{
  "n_layer": 11,
  "d_model": 192,
  "n_experts": 6,
  "experts_per_token": 1,
  "d_expert": 416,
  "d_shared_expert": 0,
  "activation": "swiglu",
  "moe_layers": [0, 1, 2, 3, 4, 5, 6, 7, 8, 9, 10],
  "router_score": "sigmoid",
  "normalize_top_k": false,
  "routed_scale": 1.0,
  "balance_loss": 0.0113,
  "balance_bias": false,
  "scale_expert_input": true,
  "init_std_router": 0.00778,
  "lr_router": 0.00089,
  "vocab_size": 32000,
  "norm": "rmsnorm",
  "norm_eps": 1e-06,
  "tie_embeddings": false,
  "optimizer": "soap_variant",
  "lr": 0.00317,
  "beta1": 0.95,
  "beta2": 0.95,
  "grad_clip": 2.0,
  "batch_tokens": [32768, 65536, 98304],
  "seq_len": 256,
  "train_tokens": 360100000,
  "steps": 5809,
  "dataset": "wikipedia_en"
}
Below are experts of layer 4 (counted from 0) of a mixture-of-experts language model. Rows are named down (a neuron's output weights, with its number) and show model dimensions 0-191. Each number is 128 + 32 x the weight over its row's rms, rounded and kept within 0 to 255. Numbers have three digits each.
Before each expert's rows: a language model's description of what the expert responds to. This comes from a sample of Wikipedia text that the model never trained on.

# expert 2
It responds to: Table cell pipes after names, commas, semicolons, closing quotes, heading ==, and prepositions like of, in, at ending phrases.
down0:171134126154099133115183124056119207106093124109188121151159151151100141107142107084201153171116158139135158133153105145129108115102086090175105123149096123123135102147170096162166171128124174132155082142098162175241124120119157161099136177066107111103102143119142099116136113147191171139098124080135090130054118207132150060142120122125151117172126150091128157149153130109068132117114093112174134134066103142108080099137143155144155131139135062057159205179152095078091157129077173130112100149119167123132152130159129160104124105175058146160111140155125089103110110108137127115
down1:082142117142112122185098178152091203151109127075108156121099097079090158151131000115079141102100143105117113121079129130124113140153144114123130121114145104090123137107113090086158163086112074137109154166101084103144135117118105115151123137162102090127182116112153111131126123107091132124152130079102093093106144111137116104134122106167172100133130168165139118089133112136131087104128114134190129149156081149110131149125119133151155147102122111127138129099152170147112162114126100140139084111172100115123086203128099158150132120062139118116159084127136133171065161134150081129
down2:130115103149092170076112103124137104094126116135111097126108117182088200120149102121155125166088153143124083144129178087116116105117145105136101121119119130106141191157116078116141169158146148122109154090128156190193181138113095132172128156100184131152092115137127148132151140152124139155193201090130154169168110107150146139121119166074103147177156114142068090114101132103102144086071148086126168158140150055147167093121073147093170104193132142168104156116118143085111086085072100156152063117121163120086155043134131107111119122142121172165110209121159146168192086067191109139
down3:093133080138139112177122135136147091142063157196167160141113109117208145138158164132169146170152103085157107108086178101094164115128181116089165141089153103127152092062129099106106071182184118132118161109103128212121162110088092178147121074143110076131137129162091141119153087105159092132100170086143081112161082165095140124110128128118102127188121149121182132153119076044089099147083096138131118099184175122152134136088129158167115165170077176133155104141135156115114114133089145127157097168181090086118158118167177153104136147117079072142133174118121109144157074155124173132
down4:101202183113131143161108139143075113069178114153139117086070123095120146194151172186181117108118112175056176135146165112114145116116116082109164115145119098113162120076155144064235077156154126083119095097112139105109151125089177103124077097133138184155126094164135103085130089137128124119092122094089146115123123124084093192102155086102091181145161093143057132105149159182084132132139122128087126151115133149140125111062074073150111154106139166160134090117122149113134144148166158085093116155106154109102119127146112158139137069111130127098085109090172106157137127105063128064
down5:162102107138088153091165122099087034179130115141137126151147147086111092168136178080109097113122129183082146155163161109086145158152131205097073091102118107105131111159115117157125112167184174108077151069149125169112101107107092152143174132127111082157107161132091098127085145093112082159121124087154187118153057069125157129137160041165183161123148191135125117137136106161121155135124073151136126135158125123137100149139082148143066195074117120150140110172109191134124065054131139133125079137148070124126113085088114125124118124123119093066163156162148130166157127096085140123
down6:087131134153119153168158118146138104157118118142151072126157097120079111097192109166187130104117087115117125158160090200145114101126124155162122153155133094113164201162143106172157163108166135102154137123112134184049141139085163075122166192169088073143185151086129050141145110125148164120088163125133098139094138108161083093138111113112155121120180110112140085130133075096124131140136090148138088157157160174159169100158163101133165128153169112053128149083116052151118082107139067215155165107114109138139184142108100111189133101129101139191112133122121071176148110161123121174
down7:185114089104119106076072100156090100174136073125153115133126170175099125140120169125140107131116174146150115095196133138068139124132145054169100134173125086175166175143127122149133129120093128119107147143128194109124135119118100138096140138073176148121082174114125124113121139098138060118166161115187211111129115140119138121111147131118123110135153181110099178135111115136134105066194136100171124133126155123131143080112120118083147175071107125086118156093083173195093091166151188095152099136108131112058091109143013076086156108140136132119122105109024113123118141156128112100
down8:105121075112134121126132100113189143119105124085071163128154169123077185115127126103121061139103173134125117129159093114150184110115171103127127128162136111119057185074101134116099084108093118121175156140122111132199092133089118116128140104186102091168130140133104131108156098159122140108114173131134039099108137176101107108112121135194160142141136150125122122114146091172092177094175179187156138108122109109113106176145062121123015154093130129140171105155133069129140085206094116054141129100147109175105145078127140145104074155098175127082150116071145086080135137164165118139
down9:102126117130124100127121126145134139093151156133072149190077102160123144115105113154130107137081080139160113124101155141139173081102053067068114116126158077139164161087113173136160138090113183169137112158127198146165157156181096153094134082180127183108129091108042141146099167134174109162197153106143101081083165152101100173156108163124147076113194137118121162127100143124132154133155102145092162130096120159070144110166128125141162155133088091152124129163069109097162157174069141112123169205107154163184167140185133120104160154144135130135125076107153129084146107170115077078

# expert 4
It responds to: Verbs, auxiliaries and connectives in narrative prose, such as was, had, been, became, stated, and time after at that.
down0:099156153160192140158061132112063171144136098163098154135160113101103156138111110141113140136080129112182140112140149108159120173146154102101125140130221055124137131159161068107142097111136206119183104151134148106153094168079168116136089129110106061127089210104135133157099129190124110101105071148136161091071214133126084128120140105173161159139099124100146066158114144123126099111087156096154121137119101157176123139111142137118138163093044135143143170126099117113054164112134152147118167121186159134180128151083147123170084073115121186137071106110130114103126140136181104138
down1:123069143113133177181168075159128110096118099160103137122126150106165110116104157142079047089120168120120189109184191120124138088162114118181192120122129118144184143087083082117195173195152119095100155049087123107102150139100118175150123117113141154160130128092159133165161139127090140159119146115124125148129167207124111153137177187121140111138124065149106170106141129142173113150100104102161072120131111121130164099084132124053098055122111146087078073084072139099118123119200160093121106102127135134136092156170160121143132130148142080142125138124060088133147128084090124080
down2:112121091120147097141177098141150135115143168107141154062150091103097115132114066099121146130200132112119090071160055178097149108128118105124139143129202125096156126145091117122140094117129085150134071149189107100067114115124180137186148165133087147104120136176113096117156116124120176202064104111114089145033140149115103112173103135123184160154129179076092167128123106131132133118147173100129162131101106080119086152111146189159154060117145137186126099161102154082152079147187182157113190139085054174123092162138118123181145128137132133157138126114113157176158163125121152160
down3:123179089117107068100138194121096154124093135126125114132145076104069144170129084143111137171121147138168163110125153136117114136131078112123072105112122097171080124121136120123132194137065106117208140149103171141140099126100140136066138143174117047084171117120101140119098184177145076170118191090108151170074154146169142103089108112136190081116091143107138140139120168158090111051103084108155131153088163132138170085052153100097117154160137089148151111164103098130083102175155122091097169085097088110059140171120156097141175145118151131135134105115107136072098092122189096126
down4:138126165173129156121168109077159140186150212096116147162138128120211110102173158166062102129145123143142137119168169113159144143081135072129150143136070152134125096106091101154146028068123097114124161117121128075195134081141183142134100126147132161121121144151188096063137059151123128097101097155167191165138093104145134162111126142080113175156125163107140125169164081124108124140148174108097152164108088118141128153149178071097063077153173105143153158110077124116100134106150136155119179139118152085154143092153144109055091141082134173144165179142148160131119162136148156116
down5:143160113151089053158132074100152128136132101145211111150127078155102103123116119169118168157185120155119158092137124099118170188167156092087142094047175127130161106113126078141078158069108165161106084080101137112138124147148088098128098147130121125099150053172130101116168071149132099140101073165127153131156109130102080123148134083130168082182092115130154141158175105125124168158137158084150072127118134111089151166171138143169173100115121105195198096104161171146103154161130146140053096095123101176119137160126119144095118128129107139150096107131132111160161109075082205186
down6:130134117167214114120134101177085163103147103110212107114126159101161150142235190186147048166115159158169128138119172099046111129145094119132117053134133103104123130147155089141108128115106134103091112193139102093082190131127136125116156072091152112078167195128143116114119164176098107078137161139126141162067075118103133140160143122131133126162172130151119118115136121143074171189161137112159149098145114172120125113162186073142156155105160144117079136085110114156113137101133136137132097149143143157097082119090074108072061134127161154089159133080121121163139163122099152121
down7:040117111163128157144079136157103093174169154143195124132123149081089060121088159140110175179093187151118171140110105100068132124140121116128143131120121166174131126141134096108124122054104177106132147137081152143134093099131131149138112178105112101024135081134160108152139127077139075068120154112080104153151105061164146126127148117117119099168096128078091110161127109091156138123074106121080083154137152134089155190149067144158158115110187144129145087105182131126138142147104114165148173112122121137162174129109097050226142140124152122161089171087120107147118157152140159090
down8:159151121148143153091177170181165110093131111119159150157132123113111194172070117171106192119112131119128166141104166071108122127125140160141166095115160140148087130099106101170141151124105079137096155116099130121129132157100171118162201114130168140137162126092129126095119099078101156140123089178100155101093096156140121108151172040118053118090131130088136139128089113142083063148120144100131095245112081097175168140127163158132149113109157084141087121128137111095143105078105105109153095116117140166142144158137115080064161171173139153044181082125150141099166136203146182107
down9:113145149119166112096083185113129095180168099126093114089150125145208079124139151144130106099131115145104112127141124143126130169158161131190129152112094116092123134101110103107124138102091125140174171159099138129078140167159112133130158085142077115073133075138155167141110099163155085179078171176159078118115152121164083101071125128129215152074143083170146173105116079078128133162156068132147045089133114135156110079174156075109160158102064076171129132142066131086095146107091101135090135127154175131106122146126150146115204113164140138116160166101186177131165171110100079143

# expert 1
It responds to: Word pieces inside proper names, especially foreign personal and place names, such as Ric in Ricardo, ed in Jedd, á in Thái.
down0:135150099192181159082145097155070187093102145167140176069175115133121148157124098142154090157102125058129122176184093120095145179104154180098132119135159053112136103165168102183101084173126104101128092085140133119113094088097140132116162121097125121085131127154114107104190082159154132197111148147105126064069158112145136090096107137096115134092055139089108137111163166139121136098110066089153076132150073190116097138128158084129152091068136138133127105032124122126147110137112111123092120167129092102149163102098069132150105117137150106159126136084112102126184105100172124075
down1:158155117073165118099082097140127155129128193139194080095153101111138103156109029161137159141118149084150076153124187096162148107129095169096070150113164129127116082108170100153190179142134119158156122065155138087167141115126086116205129107160096156113084112125138121134105198127074088142136125141103100127086135131106139109117081094084106178089113184109110067109161109141049196116073143129091133171110114137122114143150089103137192167155141095153090141130135133158131065103130137148157135116127094134152118165125101156131129129144110177137113160210166134166115184094077100104
down2:146077150076117135116150129107078123128169104107129129124106094138162135101158140094109122201094148202077171156082116135138180136105205133136180150175095168166153125117131069211165147122115084152123107087100128130119118189200039150113083120076091077097121120091108108078069102124162123090109157108114098095093115112139076107186167111117151131129144102129062122163171144113138149112164157142137094135167106141087138147156093100091079141154145101141113113192092120138054089138080138064084147111115164138148112152176165129166130165120132129131151107067135113086090144124121150127
down3:061130077136068154177137171130103130177117179120087112172163199141099105149159155153095167120155140138145178154125143127084086100130119120173183159121082156099144136122140127160122136132150086094186154135143133116195142102103097095123134149142117157114197138082163140112206158138167077123152148183165169149160146105102119165171140066183118105073109125108089146140171134170160144125085092104169142143116105091102157119100055104100154173078153134102116102134122082128117120078106120170097106104084182111125153055121143136105079086169063125162145140114166084126184122115127186151
down4:176095096139067138100088119160107083076137136116088126167078163167118148128136119124166147144092119168158081105158135151163090092072153109130144141155074095108127173087158129130149180148169194112097151134094173151137160124180153118158098065120137117136115171139108169142176090141186096151076143118109092172155125113138149071097119183103093092164134124065168092106152138126182135189164117173133147159134101130070138094192136112083173157088132165129096143131171119151145125066156128121110127085138017155113098177148160116185139113096109132158147109168162144065130142174139103133
down5:124135119136076089078131173147155094095124116154084161179165135080139142083076095212105145074112096188090120183193138111138111095127176134123083113141146134149113100131097105078058170169082065119141065130140103083150145213137100123123142109144158097142125120145131106093188169173153144133130137127114179148092112139159090102129099130078097090108084132096150116183126140185130132115118094120145193136079105119144165090131147150132168098067170119142168104123104111161195098143085096119100077097175163119159104136132200093175131109097129085134098130147104115091161110160162146101
down6:104131090060042131088137136080145115117089090207109085108195128176119130117165111146092123156108140098061091135113094077089181124087086142129141125139132113085077148108188155135112077060153116151068124073111129132086144109117138078110148112128143122062153070140129147109124144147100134104054166109141106191142114089140127079097154106095078143125089102147191142139097150093160136082198126067133155099106149129118131121071147104078141135096180094133105091125089141092113151150135143112115174109099130144077132127099114149157111109075145082150057137112117105109118121061093140133
down7:144086133109174122118161196073147125166059109130130199105118173172169120096133088133202129139143090135158109066119135079152177090082110133150195148104126155123080107156101143157176101088123090077119166130100099147146113163160077164121160118156114175155130199164086094121107121109102122130106097148131104147119132104064156121127151156169089136095142191125125068134133119055177150094135089177188128176108107088133113135172104110148092107103108092120097143142156093110129110078138121146111105140118134075126140097097064172098138155095122105172100181088110192151124088163092067133
down8:154175070175151184180146147132087095083142121068123167158093082030091131127144113089146149134119112114101126171143201040097128084125162114150162113118139102171116130132123178087171112085127090176130186136100137122154073136162065114161163120138156123155065129102090150180149112067152151135139144194147122110118126110075173130099110154182116100135110119172085151124129060143109137132096069129118146169161109234158141139108153103179103076078115133085142189118142149160106146119117126088108160147150111161099098099146153142140079121121182147122125121121142112140153129131150104122
down9:124107138158135170132174124135110173186101091156125103127132117087164060149171155101159140104118164156084147148151061157116107108077163124105171141158121100104139154088161144175147053114087149126171137140159079080087139129164099129134169085125202175086132107102151130178114156148115130076026105125149123106126137116134166109090157113092111093146087144120083182141144083176137149128142040141098146142166129054200163095130146156185165147095136106136127170163113140082091125136123135160155126141147084184173100118119160159144084093146090160148178140129165140166134180114149157168

# expert 3
It responds to: Second or final words of named entities and noun phrases, such as York after New, League, States, University, East after Middle.
down0:051119119153043141146119111092139199126130103160109124127138134153132081152160108161162093123146132138101132121084161133101120098097124095173093143121099119128142128119103141147138169205125097159131104109110139172118117100103161100111101183120142125074114126113149132127089147175151135120077124113171103136104179175178143117171068126110155249136160160046156111097171101177108056147148148101126134149119054149122168131154162078126079102148188084169128103130169088139126128142167108178153090167111161162125157142095115136141200089108153164149144099172121104188141099097097180154
down1:075157148108052150119140129112092110100137138118091092133124115138105113134091170161197141126064196070138114154137094149161172111187152102165131110110032184139097111100172141106157129182144155075127166162126179135156103090086117150106085173111183146142127120135068133106092133141079154136114114167174091136182093150072158082111119141107170143137126073110122160085125153168137132172122184136132139064098089124151190177124158088111173110104123109098152155114087085107142143107077140080198114146119088152129175091140140128114120101134128188127157130179148136111134142092191157091
down2:131092191152143091138165106122159122091118126097139115069155165130128111123100147078113164159095147074186131086101087178097095042155137144118163132165080140029097138127122118144107166143102128122119132156207158127174117099101101088117107105111141115156157089164165096094100099110123153158102086087094104138172086107161124161117125116123082150125188117123123155119098127127138140153116190073093116123164184150140174141146099153133151180156096114106134125108167106093068128085086135075090146132150118038131128111104152136173105127131096185083157115119124040143100057081114108074
down3:111121173129165080196102165121135105112147064151151145116047119088164125099126190051091173152148127147118145131082120120126157118161164132151118095168154123163158114131121139149142099092116103118085088182096093203142173130072172102133174172137080165134133076111136138102087073101078117134111163147131128152150121111127084093137104064096091117126122103152132156181151127109133104123142154092175152177071152140135153096040129118167137167196141161068189137100087108083142116161174182099096096156137139082090103136119096115144082084151130123111157159105140137147198167097133132099
down4:172135147111092128195115131118114234137121120124136165132071152141179128099161140083100131137134155109160108135133209121123145088113134172164204163141118166145120148111086142089186185089176159135135173158109138185123084158084091202135169129139122082187136122076128082106082123166112083065151142100150119128122134150128098135093117156097112115163090144142138059122105099122152154107085140092139083159094160127129103078114144217116125180134104164100178108150052161163134166133151154179083105153159124110101110117171082099155172116113119136144125129182159125158136158108121083128
down5:110107132162130128118114123150103148139123094067217130187197097118083111145080096145128158149174129081092150139091107085072157117133116173146133152164205145146167097118071108098124155148088104131117122159111155092199170161140124162134149130148110156144128194134114170102135100136209077120185133134139130148087136092160134096179212096155097123174108114110087147110127124091179155141088124171177146093047122156163133130168109124107152099107147140123116056050108125137134130121092134110079134101123111111154065096210157124156091113151097146109115141167102151102164117106124093104
down6:180138129114123159126194193131070178120135079123165200125146085112163112133142104116141219123118105154035067137095120171203112130129130153126158158183133109067159120134150139113106113142121145184134135112059159103181150137166122121082114120118133072125131113167155107158172153141115192129170164122165116166158157102126130136134141142120139135150121103164106051114089130137136173172154130100152102117098125067165102127146118183128172096128119170129137165162105120152129082155178063144105139056119130128142141144130137062137151078139117148127108072128148185076162075064115146151
down7:178126109099123106086170148098110185108155147128137110075069124106115103119126163179151113128099155081088151150121222103172091122176087123167165143218144120169094116125106107182119150047128157125153193115145119142176175175161075173142099117128117121179156174120104119173110151187120094145105164176128145128090139127102095133167140134077157135171144167035131096132110138086120134115136173126187176117108105146118049091137145108130104087140179085163122124117166104149102115103130135107162138087106153144133122159083107099092146078094090135152151103063114147091175125130148106095
down8:140080134048147135190134123048146107098130068096122121124150122139133190129131123096101134101141195099105103157179128115165151169098138093114139174171155157127167110109097079137160111097129106119154137077167117174139122173164162101085091121103130170177130136148125168118117120062080159133161099093165123120138146126132079168175092165137093111137136155161099134152139070111119094165111092099117157133157073106142194111121093140158123110101086134117105131164085099130142198077148076181126080149125131161189141101114106151098159122150024130153108135131084115138086073202128185090
down9:068111137153090159121123165140120113155136153096104080105127120106121128080111144108126176145101134085077062133131136136150214142228070153141162111152096113143152130085118085141194107111153135124093127109131125126119041080105118159095139099141157128112141094107180164117118142131159161115127127102175107117132150110105147190096070151141169067108136117175135122136112098174095190142089189099141152143037089154161100164161070159112127140153117069124129178130128125164145126151133110108133121106110045104150114161127207179137175108112141188147063151146163124143117140119149098072

# expert 5
It responds to: Articles, conjunctions and pronouns like the, and, a, he, plus early pieces of split words such as er in exercising.
down0:090109084113173103131136083110143169093118166172071091113163137088084132138154137119110149120207126145128101093138197083130041194121146067101159099118130097141143140139157156163087135141172082138103134094144143132131115132119159131159158112121114148098174071129171102125137168137089152105107163172107096110143150117113141087092101162129207124119108095107157118136127089087068133078076059093192196103134125134113166113147134200099083031140164163143105108127132122132155169128099108118139162158052157134115117112160111127102075140086142181144075138118109163145122148198115141123
down1:182154189147158110117094134158092122098062106150146115084142090162111142146184150146104158085110169123087157117168115138119129164147151185112132104114108101170150130147110107124092107136177118141160122071110151139163124157132136052128090130136127091152170095160196201151100099099145088095131140096140111130139118120124108119122194140093140128149148138125153125172108086062119148124114103085124095122120142160121129100206129149117113094089145145126122133149012088113038166134065166137093182093114087177129053126160088090117106147051096129145103173093127136103146155109191178108
down2:135106148137161049164145158080125089159090139053164176165112125118157128194101141139138085140166128149150140126129196116148104183165115138163166172155147154119137113106143150114149097116138098168142142099127139120141116127130156150132124148154127030161169125110099185102129092113137120110073126131153091202121172069104161155137087160113147058148159119189164136102137101092174166177093141120143086156098108174143157148100092101104122117127132124103120212179123158133124125187135083102087160123124131123152048096189184131114101118179154187143144125117160121063091104129145138055
down3:159091204137134128150137106146154118130112173127114127080175126130075121138140120156121145136242137150107123131179127103154102124100099134219143165163146135087144112135111159090101178099114148113227117128120164101136121110043111096174163149149183142194081138153137126123117117161151151154109106101141184173077130143141092167107160151130158139169123127079103103103114135104156127120009128167129177153106151174141120109191113112111154095183175085145146095133139131182173106098115150157155153150181070147163145138147124096133146081097123098164145124140187084113158118150135145148
down4:116107088140115160195096173087118103055112089164142153076152079109144141152071148120111129127136114109044137143111109136132135149131127095043066170138080114112147130095169094149146113076105104145104139135120093131090139079151139083180117061119085092091144130133092133135136150062087119137164115131147079165148131079125094129133166124145086148114146154120129137143131095171110082130147095134130078106151159138105188188166073177061146126159145098097179120168173172103176136180102085174085142130176168156098124135118105159162147082107102133113103098085108070156081176077113135088
down5:109140115102124150154160203075143115166134101074121117152136101179123128089171157097113119111086124133155149094151163154113136127091094100116133144140145128112165118136116108183115069112119162074155063131116116103188192141133163123142157117157103125176129173152128181132137142127091116151108159127162050137188105112152168195170098125142112136240100098113074134129116104108137150107075133161135088127184137156156143126122167127096084085181112063155081121155077131087141109190170162090118204100098115067156132179148140144121144089137125071110126131191108153088174122121134083086
down6:163118119139112140105133169135177125112116134112066194125086152130111122088113112159153141142145116081081187144169089138135115103164134099120125145130099124127048136167123076099156126115137110089127172143127149104113117094135088089200073144108124159174159081101116124137100098125162169129193075129090116122143155117144138198078152099143082160099109088128164168103145066138148107113143098097178139148161158188121195141146172148062116096105144143204130149176080133088151105192091189187150166108080113104122148107089093219125158121168079135136127147143158116138142138084108065125
down7:122113093208133134107077095171097130168074128100147083107147077143071096150179097109174115148029086121130109114167168058119132112100204117113100118065143092135157166156094074100120120049132100138133169140173201132179185112178132095146125076156100108146111112146129167125110110168098109154106124193130153112129160090150096115116090166108156133168109097070166107175097140156150149082139096105125130139101089118127112132143173098135156126140163159106168078126152178140110156092143104152120154101150164133159134170143148089105134124208154101113139129138156105087098104196150104138
down8:115206128119161148131125060080143076077073147146109093145117143116138112139178126110049104109197074087160101202135131119094118122124162141101133164173086119118133075111133099105128142117070117056127098127174118114077086115112166168232159133120108133120164133180149134113061116154138144144144176112133137132170124120128091124132143120107083072169171128102156110091131138124182101147155126119142085149156075132074134076188155126164118163164121141105131153143095098178142107167077112131059123110145115101150169159114124125153094176146128127176157161108086119092102130179132047120
down9:156065109114147133117086116142089113131146079126112134174109115117091090143174104117143134109178100108089136113101164120124157134153116096105061148176120147071131111122139132116118130165198095070179128099113139094114145119120102172097106137175141074102158172136155082136116126116108146134179052193145092148154094172113062097176191140119093107084135160128096103158113098137080127095086103133117115177061145147108144108168129066119163111080146154158093194107151092112083067137144177163150141184120151136157202128097132159213109155112159084142085160169146165080157165153130152117

# expert 0
It responds to: First token of a new line in lists, tables and headings, such as a dash bullet, table pipe, or The, In, See.
down0:148101100177069105137104127115140176134074106183128142124192105150125146110121088184058156082164160113072100153124146053095129142050061154096124138154130137174127148157153083174118092140144101148084109193147130133160115118087111183113095144153141105174148160092089114123123163139181113113146151062142149190073134153121108099138089154106137118101078106094139135109124137060122097044125087086193187132115118073142104116091119117155145164137136097152149106130124136178095137222151144157149149145110140173160074161141142143107091120104151137153127174107112088136159134142131102177
down1:157068099093113206116125093097133162176093147064116170132137126141132153155171123103126164111113124147178125121174102138107136188097124113111105144164163182065144184135225057155108149165056144131093191114133148123110122127136116100085123139158165140122154195134089154126146093201115119168109073091130057112193154109163177127114133121100085093139171117135137139127080145065111119152155143109128150094152209169141173110166121128154159182157109135171126122092097125129150154106144096123095155150111113129107054116173113131096129085161137101121097182128071102157126131116103119087
down2:128108185111172122071172115161102066088139101113095115176116120127095087125096144113073179167114101088114128128159072093078123151152092136078136175126117083098107122126140150159069120085122154154146170149123136085158085133150150143095065122133078177165126137113160144161143090081068157097011128181136127109162131138151181115135132099076168131163119138102139128168122168086077153096143115123156098065105119155118148076177170103098126066150092110134171136107071127108095116109138104168108177092104078193118149146115110119081121108155154124111140091145150193117131172183095128115
down3:096091081102123112082136078130128096153112149175159131094101140110138126101135127133168150099109136137111089132088127091122134120136157074119092139140158169123128155108138078139084104119146144057156177118120093141169139124104133170071164147186111077099147119130152136187161106076111167138177097178142113140108093186156041070163142113161128147078142136078108113190141089198086139057080062167145123204081091136131130137158143163099136113104170137137095099117073115155095122137168173170097126145129119131134199082109112106161123169087169127096134164180212139090104127152117149115
down4:127078137164103124120165152099134139090134141164164047145106130118189172139113166112084104121089201132119174122102126121121108151124140103118110106132077050159167128121148160088133110126132116150138148063122126153118167090105140051133133123015133131129138154107164180139140111122111105165046134157148159165088165175117097141094132191114083131137124126095109189148107116179170135105059152138142137017110152124162131110125115176172100157153137072136151150162188145087131138125103105099114148110107097134092109111104128140145090159095150111110122127085123232110115127148170158169
down5:115132149142134132128046148074149111189087194107102046076131111063084116136119162079114171088085127132097140151111182180106176106113134092123130125139104086147112151159119194175082091172100093131154158073099089121106119157097138139081082116151108166102135090090111126167110106128166122063099115073147116138166102119150132099143175194104116139129166135068166135125079135078125123133158133119178125080135165126078199090114105176102201135158123135106139103066149129088139175152175151125168147083134125124083145146101174121148141138124128099122109092152109161162086189131142114096
down6:142157141127162157165094128108211120137103102071182158126112144175100127185152096151125104140182190122074077125097128151150105144129113161143136134128134121153072121111115146132112138143121171099092112147131109130082103060161179093148130157115054132115168131126111078166119170165108106127176127106160135134200118148128096117081091104183089169163184151094140112145205152108048166138119066102185111087088124155165073144143160122087158162116114097105097139147098158149137116114097150138107138129142128079063107176189125114126104149092153129130141134136081140047128082142182095196
down7:113127136134097132142085149129131130166139117132150087135119123098107190105142100154113171119142100104168127056159117147108095099035153098107144127105172155185147115170120188084138103155137127161168100138147136140091147139143103104137161092145147170204137095162092111123063101145149113126133241144157087173071157099158190115173137159146158117137098124118139136078176159072174167089104183105160157122119148150119207127121117159134145091170067123137144133174162160100092187153145100145072115159155062149094124134140109085098155155100128131151157138175128133160158101149100113211
down8:096095145136087091102110125106089146139144083120126126139084132126085074146204080146065175109139079179136092201104110142173085102127120116091122134123124110091150156145118076160152099119156124146087089143143106189133114205072129117124172151168083111125123118171081175087135177128157159125157095154141100151115121121143164156125101155133148114099154098102119105115097133171082175131193126108188163195134099094068079096163174159134097118139149082120133157132206145158145120120093089144109085110196114136151121142147147118144060127173150111069090090140095105098114112160188068167
down9:142128130207132156084124125143150175162150147148046093152154134204173129101209090104118140135156154108121130118100132120089103156115101172110140130100111083094078168150075130131160113126056116116055124098159108116160100144107084149147081139151139138102152175150070137127131130112150082073113124093095125139086151136107157101059132146133148073111101159144108103122165067113125155137139164138124133146124122126087112214090089106157112215096129158152133164158124125182158097070103163157097098153100157120170149112105044126130180174086140146125188173099165119167117090160140129096